python train.py --d_shared_expert=0 --n_empty_slots=16 --balance_loss=0.0023 --init_std_router=0.0106 --lr_router=0.000422 --n_head=4 --norm_place="pre" --positions="rope" --rope_base=10000.0 --qk_norm=true --parallel_block=false --init_std_up=0.0283 --beta1=0.95 --seq_len=512 --train_tokens=307800000
Below are experts of layer 9 (counted from 0) of a mixture-of-experts language model. Rows are named router (the router's row for the expert), up (a neuron's input weights, with its number) and show model dimensions 0-127. Each number is 500 + 25 x the weight over its row's rms, rounded and kept within 0 to 999. Numbers have three digits each.
After each expert's rows: a language model's description of what the expert responds to. This comes from a sample of Wikipedia text that the model never trained on.

# expert 26
router:489499482487477529508526469493532517493495498482512485477480513571486491490484524506495548511507487509468531508497497511484483470539518503484503485494489489521500489552484508495498478487532527498460516539488553527501521541469463512443523502514516433505525511492520503478535553527507487469493483489534525465528465500525526484480541540456493506502494542487539460477496560497519504475528
up2:501505526537511494492474470488496482483486515454470507481471524469498511494505510488504502536484477535472483478547433520474473508491452460567516537481484529486468453564500484501506478522473475522470491536495490469529513519450497517490491532481487517474487473531454486475493498551477528459488513445475513503511500475521540519524513484513485506532512507505507492473479526511509502516513
up3:511502520556495526534491474501502491525503547494506462510488499543535537522465526504528528511540477534502489526512506505456503481470524450509486508513461473520531427539465468487478466488553503502513480543485497510506489493495504472523525493490512516487513531515483506513488559489507479521512460479485472487495471490470499532540519568476522496516479528491521491499491516539520525482519
up4:477468468551493521518485466514511457490511487522494484512468483472542484535490551473506528499487503504480510530465487476482510480517472468480508512477510512508499485515496500544473476498522531541474524534529553477544503555504515520483488514508475515487521486478530483498522574521522521479493514461543549481518489501523499504505512567477522482498497495515546489464524492503485514513452
up5:498492478504452471498459506497514458489530527445514487515516503521497543479501471514555562464523473452494505521481460506518482492536495457486554507517459518538479511470478503485548530464491457473464483472495521477500485509467474521476465504517507485475498488500499498499532529527518470523516518501501517539538519477493548473512522502485498522513493504508556484516466513500493469498493
up6:497494507475494532494500442494504495448499486490500496515520519462481485502494510558560483511508458477452495504491541523527479478498478446480489502499466520575516450512524511531536526487519517516497504526498502552524500554501463525473511491515485488457469501498540479512480540495473491497492511527498527490518454496494513512513478477548505558543512479485490481513511500499503507477495
It responds to: Sentence- or clause-initial words like The, In, On, After, however and the ec piece of Because, after a period or line break.

# expert 14
router:514531492516486559546498492498485483440494497509520479497523482521469514499445490526486546463538509518523496537520499473534514489459470513480480471539504524502474478524501532519509493544440501490509527520510514470476522473538487512514487515481498480498490436463492493485530468513514497506508501499497514537459458490546534495535548517466508542509519524478523539497472483484507509512492
up9:514518484492510518502471478487492484489527482510510544487465504496442514474488515514510478516540491482486458523495468511512547486480469467465510508527468526481480462504510503492504498505483524499454480522538455527502492510487533490505492478433495495532500460524465431481529483504499496425525516503559520516471483519518490460537486507507469493462537491481526524486483508525489529478519
up10:480514489518454495481508528511513477492528500468450528490565493508452517517489491501481517508480504510501488527523477486510526504493449501505486499562491492563483498476491503501530517492494498492509458567482507485471499539501478484503511486440483472521485474501510548515468516473492528483470461480544515564505480508486523515508548488460488492492491535481463541534510521507534489489491
up11:503500504504516511488480454508472505492448499501502542529500511475496493477484493498506549492532510449474526509525472493548525480514478544441480518465453490516521512479472464458534499549484486464517523495506463506516462486508525499478491511536516528482537490476511535557472496510484529478513490469525553496542475519492540518528493542491488534516515534480523525532517511496498520502506
up12:548464504487471500524482514512494479495502515474536506451510475522513555491529518537527506496466534510512505559538523503491516474500492489465464497504510519530465489503487473461520468503468480506494511491509474496518541509458515473476498516532495475501520492476527497411499540471500511485526448473461492525444493485503445505514504509531482517509521508476476471468500492485545510501493
up13:502513490501476504507515484542527515492490504483539482488471471514508523480483476507479551505504547520483503498511522499492510503489498500476530470485468474529485481534505450504486476495528473474522468522488496495461527510498479540470503516508511519502482481480514545522533518524551443463490451526471485513452477483499506505475530461484491532457485553472478557456440492497541504482487
It responds to: Mid-word pieces such as ic, ac, ar, c inside longer words before endings, as in Conspir-ac-y, Connect-ic-ut, Headqu-ar-ters.

# expert 21
router:518506494551532548533496493508528503491512471532495484501453477525545494505514485478566516483504509546521498489478525537500466503515483515490502511488510506540471455464501517474477501509510459494536521514499497489478489481507554493490532479493480506497478500532448518512499526481508468452459502519509531466515497574507470493473493509478543480497465494452509506493456488543462509492502
up2:509551503521529545535479479521511482511530497488483500524517492522490519483495512510523489528459494540501471467504507479488539483505470471484478536528489484563500439466509448471559495518506473529538537553487521488488496516524511512519505488488456495527547500498517488545502497492520524529487485509515517454527545503470516518482504479474532510499480453496478500522539510495495527460506
up3:538494522504515530493448500499518465465485481491513508505496466508489480464495490444524488502493522501511533482483480535480482515443470510505495500529469486503500433481510526436472443476510509498455546558526470485497512507492566502509542489483483475501440502515518520497490511498522514504497502499521539473529497490514483499520540456495521526484497503513531496510494488504500503564495
up4:485549514524484508515519488437461524523498479473526484512505486493486485485507483476533546519523539454493476466465522501470498502507456484494511480520493507545465471485493497492506498524483491534521496498508533474541512520495512500504514524458523489427468494495467448507505544498471507460513458524541481466503535541526471505456501533532509478478485502463502500491515492532485521531478
up5:494462516533541509486477500489499501491518462523499506481526493497511500493514496456478536463550503460506486487527495491532486468478447475493493493485493485519415476519516490452527486501488488506487489532446492471482457501490509479551511500517508488508454513489508485560483474505487461480469498467508477550462519532477497525456515526524469515459494470516532519514510525479523512494522
up6:482539538516513497544476485523524483479492534494443498538509493492507517447488523508513477456508498499498495475499489496492441498524454507510519474479484480519492495465460494500453520511504498473511459440490518487474477504488538517499478498501487521505510496554495509489522514508497497450495477474507534511484534469472458430500524513476524498485487542483497499534474472487508427529479
It responds to: Opening letter pieces of words, mainly f or F, plus leading digits, such as favor, faulty, few, Floral, 1 in years.

# expert 23
router:507535487484528483516514429536473502519553515543481460508467476492510510526499491521537481503523507525505458524497516498534503507539491503470486446508488505510496493463522506529531498460519482467516485507510505518534535533470451486458495487477465507470510508470501497525543463464470493543514525494468529461493494496487469480483535510466485500493527477493460538535494466471517526505521
up2:512496443479468520472472478515478532494556495564504497518477470471523456488511515530511495515520450532506518532484501468542516543573508456502473536515472523499492486505562491512538505470505522520502507479497521510501534535451493485495522486502518533521514489479502486514498542553477503515499486495493500490468510482534498503508516482503500502473486484465437496481500472487507501511534
up3:537506541479526481504503495545470520525525525538504504478556506495440499462481541498504485493464498494514499513513499500534489537527489485535493518492455499482470496514475483500508494502543495492509505511481524501506421498463468526474486472453512517507527533529496517523502467456515518509538443520473524437499526508457512506524518506503475513471499512486486544517473464500470488484496
up4:456519478479495503525462429539515524494514515537503461509481555486496528525483464530492474489504493480488502533461473469522459482483485514495487495492470455500500484471484526519512491453511529511481545520504474483483491480520477506521480506523435497439531462497513473505494496513513505503499524478482504489448475496523501453473540513512517508476448500466482512493487499453518490504463
up5:460539501472575458517490461548501488472483493545486443540475497516493503479507476498494511531511486509475499495507494498517470483537524512465504509504482507510508544519472485543507477496469469500473505513473510490471485470474512560521496475493473519482479495492536486507506454505491474489525508499535490529499486488440547462505536514505536526505482527517539514522507481503508559534497
up6:515556521491488565494506492515466521502534515502478489511508481455488514499520514544443489532514521509511498482498512504511435525485538513477512546506505504503529524489474521502488542492532477511472515535485513483433516483479516506503502539448512498497493491518489544498510492504477511486499520435445498506554535523512490458487495505475498473517490556467475486524498528473517512488491
It responds to: Word-initial or inner p and m pieces, e.g. positions, Shakes-p-eare, Patriots, arith-m-etic, plus ev in eventually.

# expert 25
router:490514476542484545556493444488549507458513482530506504501509498505487498469481476538516478490494525508489501516501494505518469532477480474523500495512474478458539526477508503528554516553480484520473450497497501529454531506495463519523497468485489521523487526497494518492520537516488537477471532518561508526470550537524529475471489478501508514518471522485521494542550489498495509493505
up9:447507500507509515530508512453497514531489513527522478460470519521494509463521506539504482488502460527499459539526533496509493535477525484505527518528515496500499505498495424491483491497506520499495486442470536447503468447467464517510536495488521483513505540462486528525500483450486514481483563503484492462521514506506521507466529509532484528498495519508515513541527504519519503447491
up10:494453467533527531541490483504477480485468511521482521535469472511480460510429521481514494473508539491470587539491494480530490512484512490491509531522511514478482481509513485453549516505453504518465504454506504460471527517506492524481527504494462542482507520510511502486495539519480487507514515448512507514498469506532478520462501498512516479500493503517454551498515479508485495515471
up11:434464511548514499511501484482516492494497472534518486489503516504550524455460501505519500471509495486491525543519495508465503468505448466510521476493500494495496491484488482514493474504514498509498515522517513523493546481482461499503515510502532521492525518497476530524482595506468546446519541549559493465500513522489496477505473525479502490480500515503497488522532519476508481569492
up12:519525521535489516529516504464491511494505463488548443500481526515529538454501519506512500507492471482478512507500510508537475506530440490502512483515450512484481492485531526466509478511499512472499485516492482518451458564527473480530461486500469469495466524495504492495496498529483518500533530517503519456491513497502532494495490544481519517525460559505497467487555474517470480452477
up13:485491494504489515478456509515493519534451469523495486434521523512503489489460468486478496468477518491482490507545495511508464520517471487471467504496499499429464501534503486478464487547498514513492492518448536509488507512463460503483524497512512505546493470516507519528506508477508504526506468506506485550511556512486483459528510482481527498517480515532537512497507449450461531518455
It responds to: Middle pieces like er, or, ir, ar and the stem comp in split words, as in company, encircle, solidarity, screenplay.

# expert 24
router:493535510527528478489533489499526486506472444506491504521491468489500539490459499490508558527464502480502487514517521506488461500485492480449482533498520523479511509506514464483483484503469448539468491517472480531498459558503510539504462473514485465498521510462491539477529524490499471478533500516485512503538486527527530473534495479548472505512472533514478466502481456540484458526498
up4:458518447530498452505496481515466497492481493483548514515493512548506504488483490538509483536502506499485465518537483503522491468476483450502489556484505491470541524526519481492515517510481478503508509529494530557481512527457545521531508478482544506512530503494521506494483449521461496473494502493514445525474490511500498474524523493492457471548466495475446502506499500501434495502499
up5:484504523543485556468475520518477499526486500510495477462478523509513487485508501472517506474503508509527520465507503500536464514470461465489505510473521527479465448551503524477492514490510472479473500497527476510517535484546534470521479485459503514479490511461533527526521500522532515509542536501520528489504519543519500473478537419506498519492493512486542547528490511522485503550478
up6:489517484521507481518488488488486498539527491502487465481473451531513516511480455495502490470488477504494489487503530543507475497494496461509489504519501473472468522533496529453493518507523517457497489579519528515505504501483567517473515464534484514472457482494495521436508476472509482447526533498471521546510514504494488505541493525436508522536505517511518509531529511497482497547480
up7:484426480484545522475515516505483487516490466524490466483498489468509465498462470530512489524490504507522524485461550504523486540474506463475451513482496505506542469470529452484537464499506484489495556496491520472524496520510516512501477500526481497485501497528477544509460503510472483453503532487508476516514496512521497495514466518504512572479494495540504479491527518491470475466557
up8:486525485471509529477537493536486560494475493471520532527465491536497512500494519495530521563542506476507520487501501510473517511538518471493517483540535489472531494513520503496559486487469521522466476480490505455472500529523489497493481458563521465506489508491492536496491497514487518517497527531530511494491515486521510483499542532512505511431478503482443529510510505487450478541518
It responds to: Uppercase letters inside acronyms, codes and call signs in sports and broadcasting, such as CAN, NCAA, KARP-FM, ITA.

# expert 18
router:495516497509540487524488513494460511473531481531483475497480455494511478479492491541501497474581479515557472501511500490476512514504495508474498502513518450480514466487479508521487511570445478514464487500497533495512490473486513483512513445537529541526551517496518480502468497487477514475484517500519457457496544507488468529522529497505523512493521464527513478542501502554491483512491
up2:468525447532535542469499497430522509512481468506466503478458494503487505554517488474511492481503491524517459504490510533508493515500490497472505433506511499452498482464497517514496509489469532483486493528456538501484479487466494491541506466498514509492482498498486500491492522459463531515498475466475472461469468489525464496558490513551497524530532509532503502540497480535509474484470
up3:457489498513508499469506508466501476504507445498483484528495497521424519458457460493495474476537509543494483437488529479534521516469500488445545477502507474547506511521479487502501473546457475472507486564488496500508495485473509473535496488494485500515499498476531494500507488529474522507493517517513485505508464531475482549531512525518462502486534532485514481521486512524499500554490
up4:512526529511522519488480485520533505441503516481548489507508494534513526444495460489528507491509505532518474516484519489504474489493473534512511504516492504556496474517518496494491517504466502505454491531532480501497551475465503538508508500492469492490488495527533501491499497515483499536529501489557533480515508489477429532516491466499495505517502483483526476508434545506520419541468
up5:484521479512515463527481480511477538501529464480504420519516493541488500503495498509518510509516534523487481510509496485510510514486444490508448500478491487521504484494505489484480485500467540534469533553497505488537466508539567496487478484534483514514509489468494482493478510479465536480469525482504445521495552515497457509519490528510508537484476473525510490524552524504467464481542
up6:492530482488499517490484465483484571514522545531520455547448480456500484519495533473548512523563555518507466493479472521518471503516525487484532497522523485474479517456461492460495516486491498527491514486522493507509510495509495466494491520500532516500497494529541490494484504454539515458494467479486496521510549492493533543492518495486525529538522490492511510506503485503553474475493
It responds to: Inner word pieces of place and institution names, often after University of or at the, such as Toronto, Ontario, Uttarakhand, Center.

# expert 20
router:498546498491504481520497506476512506476519487498512526526484495480505480488481517516525558460523530477476553501515525549470472487517513499506513497492493491502459508532505487519499528491488494510493563489519515493512499471450513493480522522467489525520495509467543512492506470475499490524494508526470507541516457514524438497547519510537499502439485451496454545557520496476518520451520
up2:478520515472430545480490493521510519463500467516525478512500507500511491526480495488521523497522492459468471548506494544509523457454493491513481519543517483502516477554504496478500520465483483539485506509513516512482484533493538453446442485527516514516487528500537534523465509482529493485514491498521488515535526516473453530481518483473530462486523489502496504504537535490484519465535
up3:504515470472496452485490461521476525472507508500550523503543535500494472494498477480506506509521538490505497507556450528465489521495492504497532458491519503530481538539495470474469509499524511489481486494513465482510474521482522487478490524502503483493536519479494461472495461486481471487491486478462532515501504486501464498506513542550485494444478499453505528459459483549502436460518
up4:491527512494504508505487519456495502521539488491496463490469519499439527495460496483526551504494475449490493485509513521526479503490487477501483438505481495500495500506458504489500543494474505540506500476503495507485424494505477477531513525501540492464500514502516544509493482489482499491517481477509517546565501521520480512557474505466495473475436475507505486467525521491467529443522
up5:485495482567506499486493481529533511486523468505474505494501522504538475501490505451493516566572514519514512471508550483501518457491485466443516526494470487502485507506548518511482481488491448502509487560505513504513515485480541503489524510524523512503521474482505517480497551483492510494494508548545534477510515538527512549518472497508481481495529450478462499495505519519531516500510
up6:481534529499486485524461514490484515499522505483525531521480502507477521494522460531492515454504479485541511510495501528515552511463525494499510517536497521541467519555489521503488514472472494513495548525471490455522507478469505474504497468505465513480515525468519523524470509460487473522498416503496538513487495536487484459516517553486493520461538529478509505515523462453486502480527
It responds to: The letter l inside words (wrest-l-ers, bache-l-or, wild-l-ife) and word-initial capitals L, D, H, G, R starting names and words.

# expert 19
router:497534516519501502500485455486517504531466514521528501518476511469498493496494488498547510477499538505471537505514498494500422467525499503520497516481471518509492474540506528487499505507482459472476543506522563474491511572513500494522506506469538518523496504504480471522543501483485486493521436495470465495519469496453451543526501542484482448490504481479493519507524491489486474462525
up35:518488500499497510500473521486494447465513499502556530524472474512491523490518487463491510503486477510462497474525466481526515513521490499483516472453501487506498500536495522508483566479516464462481497490486503492527439560477502468520540508533513492496558484490528494515502444498499516453521501472502507473441482481509454460512547485504483503460532474481501541495530505514493485510479
up36:492504446502471524494441499506478493501528540474545516503487517469528486490461512515500483513497511471476528546544486536488494495502528515524438495510528489545486518497470486470470452459477481513520480514490520501468519535485509521538467481486515512503475474485513501508537486453506514483520490493489408509534511477517495501462476473519516501496510502470479526489500523488535526452496
up37:511499497491496510469511491508531522487535500522513510512475495479489538497502529494518458488575501497522515483453511483523498513470471499489492458494494478490468485508491492501488514531483480468494523488473513469511515502525508503472522473462535531541470519526480552482485505459425479551489466483507467517528458476541509491469518506488494514458516540509512465432484542532514506502518
up38:521535515483485505487517552529492520507502526525533457542496494563506531486534529490479516500486480496461512503521488518440461513496509484510494498492471477539505522534494505500536488569505447471495525515535531462523495506497539495514523522479522479515518471487505464515540488474545512505515500497511525468482477541513492548558521503485502499506527477475479542488512470487472515470496
up39:532486487469488541512481524487543501524508509473510503535532503512536468487475530468507529560543498524462513527549505509480460510493506487480500517508440523515495496490467506524474531520498493504524522522500571511502439561525471476542507457478529534526511488504515465470534517485506514520528495485495481494499525529498495511527492501520472513484491498512489492448533459496489527505478
It responds to: Single-letter starts of lowercase words after an article or adjective, mostly h and l, as in history, homeland, hit, huge.

# expert 4
router:532543494495471500468496461475492486525524529498536454499487475469540499476501496501532488502508478505471493502525519501470454529492503518528486525510499470502473485475514460495505504494495492504500486525505491461493528508516478479526491445548473505469526495466535520539501539439491517492482497476480540515445493510474454476533481509456477513497462500552459487526546484528483529531521
up4:496497529492467451486510509518506484507512504495511483517539452460543499481482465495481491500504507585553494524519477513512486505472503521495510505539501474485512501495526504497485467455504507516470451531519533481499520526507486516498481452517480462474508465509493521480487488439501527510496472491453503531444523472469444476483503504507474492528487489478508473463559499492471492475507
up5:494502489512531465521469492503487520482488493493543494573522509524524492530501484498541476486490483498522539533477457499490430510510530513470500514512481495476512508536455504471490467491490512509514582522520499515519508507497477521500497453499540510510535519451453490506515478487485530530523495506471469494485505486521548501549499529462542477465499546485506500506495477511536515525497
up6:510512495518492509536447533527476467502466504479516527512498507521515504443515462504539488492481430506474547487526513506476453499496505500475536495495520502496478461518509471494501496469480472486496495485499513510468520521495504482515540468556486476495554491496534473525460506462486489514539454477483512512527497516450535433511501495514514530541497515538482490489496507504542520534488
up7:489493480485498522542531459516532477477464495502491485478496484481478536509549510503526466485510509499467491486530516529511514513494469489471482445499526525493465510526478481498521459492476462491487526490491502463541532517482516479536512477573500509479479509494506562495505508506487509511474471518495519441458518519565500480530506555502468497506505470506471502542471496515538533470495
up8:527491496507502496469487489496522529524513473522502494514474478489532525501503465509540479519511471494536539539506529486430483518472487509496485535508438499463510509492538487499491514464530524531446519481465517521542495482527506498506538508528490522479510489495512535524504482524507482510504522506538451484497556482478510455484490452502505498508454470492452543469449488489501509484543
It responds to: Opening capital pieces of proper names and places, mostly M, J, R, S, B, as in Mississippi, India, Melrose, Liga.

# expert 29
router:485520542484490482442477464502478521531452490497491553473480505464448480465487468479485495505516494526502498497541488512486528485516514507469533462544509522531477514527433462497509528470485473490461481518543481509515501500490471485485515529518492469484525512490511528487521485514482490473512480475517576525505478513489483482514486472458500506491446490505512527516482498525443518490492
up9:470544544457533503471515485535459515498494489470498489500524458541489525505480493503438533509520470511484519498482484531537517498554476511500507499523565526486505477484505486517509547486466520497468521520499527475489503473480511486518492485468536459485453467474502503507517459487472517492480491486479508523560524530507448522519499486508490534467496467478538476479528513501477510469506
up10:529514471493504500513536520508510483519495493520552531519465495523489491454467498533497534508498467513528524528520496506541513498567453481497504510511520503520521498528523529500496560470497500483535484536467491436493490513542474473505498466540500504452515504525478539512501519495485477466527526455500529514503536531461498492524465535517497499517549486459517464512508507525504519492538
up11:514488527489473506520463482512517482494535510473490536492485514490490492487486501514466496492551497530516487515555490579511498470496464518522514546482507493488510539457490447499483501480528511504473477543461477500523468462466472495509522498511502457458497465503488495486547497477475511515501469475505469540471495497492555477468494520537498527462469494498455514494523487536529478541503
up12:486499495475486515466471470501497512529519493508477516546485484537483512466482514489466498495522497520507495486467485499470476502475553485468463527502501519503514410515482518498505497482545468521537487516457499514463478485529501555528518544533550507502548466469544465501527480469463501512513460493501517514532535494548511502534502468464507494524507480482501538509495489490518505478506
up13:471489483469523500495459527459470494494503500467506534518499481497476528461501520517528521516522472513518481470503493543506518467563489502470503529519535500523498526492523509520509484467465502525531512502505519488507468520507485543412515500465512462485550470478468443493442504471492473467530503504514504538532512532495473479513509481514489513503489499464508474501494545495479537495473
It responds to: Pieces of personal first names right after an initial letter, such as J-on, Fran-k, Rober-t, R-y-an, plus John, Jo.

# expert 30
router:499507462522481564491491465500433466512521522489490510486516481572521488528526502529512451512537473533536500504526520502559488521500491466509485512481507507543498447503507494467475504559517490475508466500516486514472496514480519498483522519505477447505477475552467492473492512509509547492494491492514487501495503520489521507496492501493529495513473501447469544554494476478497476490522
up2:497494518506504502471512512487488453522455521476493515572490468530540504535515473512504534505488486526494472511502476450525506542433477479510515502518469477496502449525474503523485540509477530496476497508519504464490511486470498484512522485512513468533513510513509501506467465499465501514504463495489479497519520508511443468506474514514470502462467576469440499526479463490477492489504
up3:504537511515551526482464477466482449469431510508514489472490517492521484509506468518536511475544515489523443525535454516502500470470493434502479523452473465507510478440455496474484541493483478488450499510476517480497503475512526477506476502506468527474480507543511498508469488486498497490477497476509523523476456501530522507506525528525510498523478479525507481524531492498515501494506
up4:490462439501533473510521462514474551527494526497549536486502503549491485460511502512497473493525498506501476528547464489527507465499509468479495502469501521513495461512504500486486498501432535479486553476480512492496469525502468535477511534502488465511514509470505507474479493549474509463473520486509479482519491507491485459520518545509516526479495491472518570515497504475444497486506
up5:533505493519522535504519481515494488492531499506528499513449507512460545526513475518504538498528513494516496489488542497524491475525488458504508568494504552507482467520480481520468451475547532495471500504509504514486505491499456472495537488513505452483515531506492523493463481458500538463432460500528517506508502486467507464468545491494514489467481487448498486524464542511509485522491
up6:551485513482494485495535448498473495493484505540568455486526477526476485521458467538518486518475457512508495496486581522502521516495483422481497553502485509515499468509523498503505504531498524502498510516482459520499505494485524493548541489534475532503511498521504521460530518482477526502512537498527476478527518534506504485524489538502513549531506496481464509478524487489492489495500
It responds to: Stem pieces after prefixes like ex, con, re, pro in Latin-derived words, such as confused, excite, excellence, eject.

# expert 2
router:485546509465492468527470512572490549521496514491496476500518485500510502464496499509493542486519468503537488544510512492466505463519506502486507493526518509523498485520445491534462510465494461515455525492500479485513452488464508504498481465500556502508573496477491498502487523516462522488529489501476522476513535512480462495507466523529523501528449503502505474492478522531504436523486
up9:500520445452487472484535480495523465513514509487541495528496502508503472476465523489497527495543509465505484506503499534503536521490471482554556463521457505511456461514512455482515481509572475529466492529480475508510510475470491502491488513480461496507503518485519496512508455517479476494486504526498566498530454489528507475490523484528505503500483509539549484486460507509495473495533
up10:476516539494475529524474505505505519498465479495547503504509492508427483473497514517466535496545429517519531500474513478501508476475542505458560507480503506497510507513499550453509462480510527516501524553488487485530445530482521525455498515501507526517516506473482501477509547491521524540500518494500509493490498509528478500467477527510506529502482465521518522455499531487483488456504
up11:479532501503452517508518542513485524522484490467527480521471521520492508501519513467512507500549499506552510529437507496501464494517434502503532514462529501487476468473494522499479540506517469494518521478521510467497477455516499471466510456504519534570468489485513489550526472463502504466527488482509485495496523489462470487520530501493499497495512544499480457467500493515512509486444
up12:511534481525483509513503523583493511465455481502524495524483548488470494508501464481510524493510478514515492496503499524524444498522477504486500483487464475534485486509505440506460503493499482505509497519464461515510487539485438472506497503501511506488535525513475447536529495500456510453506490511487527469546463532461516481519489498508466507510515461455494483517469460503532507536510
up13:534487541495472473500504509527463513492501514495562521483539470516516464501515506477495525488518530499500498498512517467492507486511491433503541511459505478494524509505484479516492528526474462493466448510499504442505458477460503516476495490459467507456509479501496530504501487484429537499465517488492505511503543509510451497496518467502510541511501507537516533492469515549542482534477
It responds to: Middle or final word pieces of place and person names, especially US states and compass names, such as K-ans-as, Okl-ah-oma, Buck-ner.

# expert 11
router:509558509515483485480507490488500472519542498516480482515491445506528546482483514512463525538506517493471512471505483568501525480459503452517495481544516517539507439541527466537502518479501501488493467542477497512489511489527517473534456491510550483495516506500475479502489491531494484482496459449521452443497500501514462506491483478543477477498460490491505520523512493488512495485504
up9:485511468506520529520469477533529481477510495496487496469546490512543449500493496485487479505503498504481495537504523505478480469552475505469511509463519566520519525510486510501495506490485466544491469557421551509531467484568514484463471529515500507506520516443444491483521474469467450515487506489482503464505479500501468489488502509495493485490496467495508490518510483506501512491492
up10:514543533558498518459495501493484528515490547512525475484501473519544513505484480494481534519490451494493507487504520570470477486523507501537485485519514496480491483534488457492514497454463453531479528526509506483508540503461509471545443512492487509477496478526531474494494465466515494490501493493474523487488520519517501490530507495482520540524483551493553558485496497500489509488455
up11:519515484525534495519451457521454541506520494520499530538515516450450464524485530520487505464489542475491494532504506519509451517490502454499469524512476471554491440520519472450477475494519515519502505505519495498461541519527499516524519513529456488489557489507472501487477498511512504497514482501482471483452468519519477514482505487511517545475537518497520510513474460504494507489482
up12:495553476517448516532502525520518532533503522532440487484494497540490508509485519545469502518489486490493521483524479507508538494496490529470464520513481507515449504524541511510529500522489529520492485535486501455460520523516520489518496482469523505429495507492486506532490541529529530511535501506539513475529503555525482470484512486480479504495470535478489504514511458457480504449468
up13:483511509465540463516474529520475516449509489539492474518486429535478499496470495548510488495480523509473517546514517504501485462491459504510483477507510484478494485525519500507495487486507502515483499494525503502480530488510531509508522480521508487529506554495576528483510489505493507512504434491535481482481504495512455472497469470510482447446457473528547518514507505506536526498451
It responds to: The letter a and other vowel pieces inside foreign names and words (Kual-a, Dass-a-ult, Primer-a), plus the possessives his, their, its, her.

# expert 22
router:501501515492476495509504454520507511473497486499481531494527426496485544508522514523502484459510494527541533564487484501465492521459500463510520461500516505512423548503498503520510514535546530466492466510515526533506483522511484481509470531506504508507526482468473485498453474489531532496513478489498483492558527511463509479541503497513477499507466504437514491505467508505493504470527
up2:506534542529529516546522440547542506504476493516457536522477496481481502482510489526502511516488497504492488514450497493520488532488495505510493512531438470541458510481516517542525501506487519554460495550509484516466480485451520507528491464510527527489507472474527472498502502465530520448498486493529495515532515475493521461516506496508518487481502480502459476492532462519457527500513
up3:494515493514528492512501494540470478473539504545526554533510447485501508501500506499512502482514492491498471538481466428495468503473491480485492504483500509506446500511502481518514505536488484442526519485503505526461449575495482516491514514516553473488501534508488534526472514508521517521493542469493499476471489510500531499520498518495487435463537504531528493513477524514485457485520
up4:518549470508520535489483525515503473494507452506506482508516468557456524496499470489498445522488472511496504505481493489529451530518524494473489484480536542539472491475507478511540483512517517451501485541516447502508547488514505488505493491510502482470524499494504475532490461503523491508469510461510500435466514513461516497537510526464540494509491521480475472468494524564482505480493
up5:426510553464476523534509491506488487488493503458474481494497454494500497465473515488510481497503490495529473540525508494491519525497497501495478488504484503472489473463467480544521491549517462508522505466490504479450486462476501482498480537513549485508463476545473493504458502512519476485444486497516500497489459555491529487492482453545509498494496538475474513528437512505498486484485
up6:502513509521475484524457522519505516460489467506536501496516485533515505504538532506503537501497485507532516471487479551489473507478482492518488436456472495534462516486560481487467498518503520498440513497512525519466493502552535505562496500495489491465490461504487509510516498511461477504503492585485503501487493493459493482533532517523467530473494470483496499502465504531513454481506
It responds to: Middle syllable pieces inside split words, often le, ri, ro, o, as in colleagues, collegiate, chronology, Virginia.

# expert 31
router:485511533478520471464532521505514540479525527484536488469506533466480472498501486468524498494482495496520534496490477512508524506436452489527492498511509490476472495501518546481489475480503506543458513482517516535461474472524501464519509518516489486524464486525481478492514502508490570457513479520500482459468477473468511535466482469462478524483532502462459494524478543466539492480490
up2:482507519533500499481510527527473530531511523512533505462516488518489486500471529498554494504502498511488515515523501513500522503472492456514528491513506472490553474459501487517508501485504532509475521513533470507507480496570522511440501440509472532520473498488526481529551533479495539492490534495465462499485507474483542540505537488484478504447481517543476525520483512466521559514484
up3:519514554517484497480481500531448505465472502488552465483466510522514512459462513546521463507490488494525501504483486512481479427475474542493509521498527526521507502503490507486518459509500502497503495538489506527483478490505516506495493510487480533501516493509463462477503503451487516456437515462513458483458460482488518508512473509508546468535513487496476513449467461480518477466496
up4:486523507534523508459496506540495498515497485506490491487510564528500499488500468443577509503493530450494499462516541517521480487494493452475480531493512492516503472556506502508484529539501555506510477518556489524511541490525506550501517475474460470485491487519462517477487541532490496468488493512492495496507537504522512500500526461509503522482520474498478492511476556552505484490490
up5:471477550519516505506514516535537492452467555544504509485518488522514504485443497509519481507477466507488502543504511555519484505547492506503499505534510485535464478507510507481507443481508537490503457538507507511487491498490511537527470471499491501539488530510519501512471529448495468506501478552479509538488539508483541511489540513492522529512563491481456507510510482491532504472489
up6:492538556485516476516501500478482539486482504470552479509466473456526480495502486460502488477518458498512475499486477503503468501493460518470544525529488511518553457495490503506483497484527461534495483482509513509481480492523499512519485496511490517491564476514452507524478487496494518525522483516469499473544497509529468449472550514477501515456531497483507503529475569503515545521475
It responds to: Connectives and pronouns joining clauses, especially and, who, which, that, he, it, as in a train that, who was.

# expert 0
router:491515489523498499456522481481488515497501484490534492507522495545463484506509532504491475530516484485529474473495501495495521460498510471443505447497486457514493472453524509512508455487541507500514549518493485480498491497511556502451539504497506524500489517511496489454506527509450471487492487461522500552512560549484509518433519495489484492514493496473503523473489537521438490521517
up2:498518444474510493550503560488493490477461494509527526495519519517529460482504518483472516483545498505509502543515485467520479460515458520500501474503489493526511487510522451470511480512496493532505507513503475477477488475503535540551511507463495483486538485499501479435521500490466484493478533486496523488487554488523512532462467511498470536475473490485505543511512515539486438531478
up3:517521484527520505466477466494479540471496501490537514501546501565511527503488539449517547480491499521545503496479474500489500503500510501506478504478504476515508497483484495521499484464502503479519475526461538492492527467464542550440537466489525465533495498502492484462499474471472468501503492440458478480500535541496488458486512484511547513492465496496529521523469481516527507523524
up4:527479531499522475460497497491500538516525494521525486510461485502482526476430554437515498497520500449534516501520494504514487525501491499507508505507498490482488455474519490517509483505512463484491539529460481489534494484498451473452524519475498503513510501516511493505506575510473452463478489561493522523496545514467513500506486508524509558494464524493483493529479487490495510462468
up5:546477468458473481547524505439508472499538489474497468522481503533469491473489541488499505513476513553482496512528508462467495501490449486471470481498481438504473509460482487529528496516559497481531527508541499479540468534556532511511493499506517477468521499491441522462503499476489509533467491495524509510521500527535497474460486503511507528478511499491508486494516496513504490502524
up6:498508496527526497506518510510536441448500447520517543490523526483499454495540470486486494523529452513492519561474499484501477505488483512475530480506523497497481425472502480489508513507535462504506517514505492518481474446468500479484502482545516488472533544490481509533492522503498483521496459477488484523471514540526512495481482500475547512462461519505474544503503542485502504496536
It responds to: Second or third pieces inside common lowercase words, often after an initial letter piece, such as per, et in sometimes, inter, ty in fifty.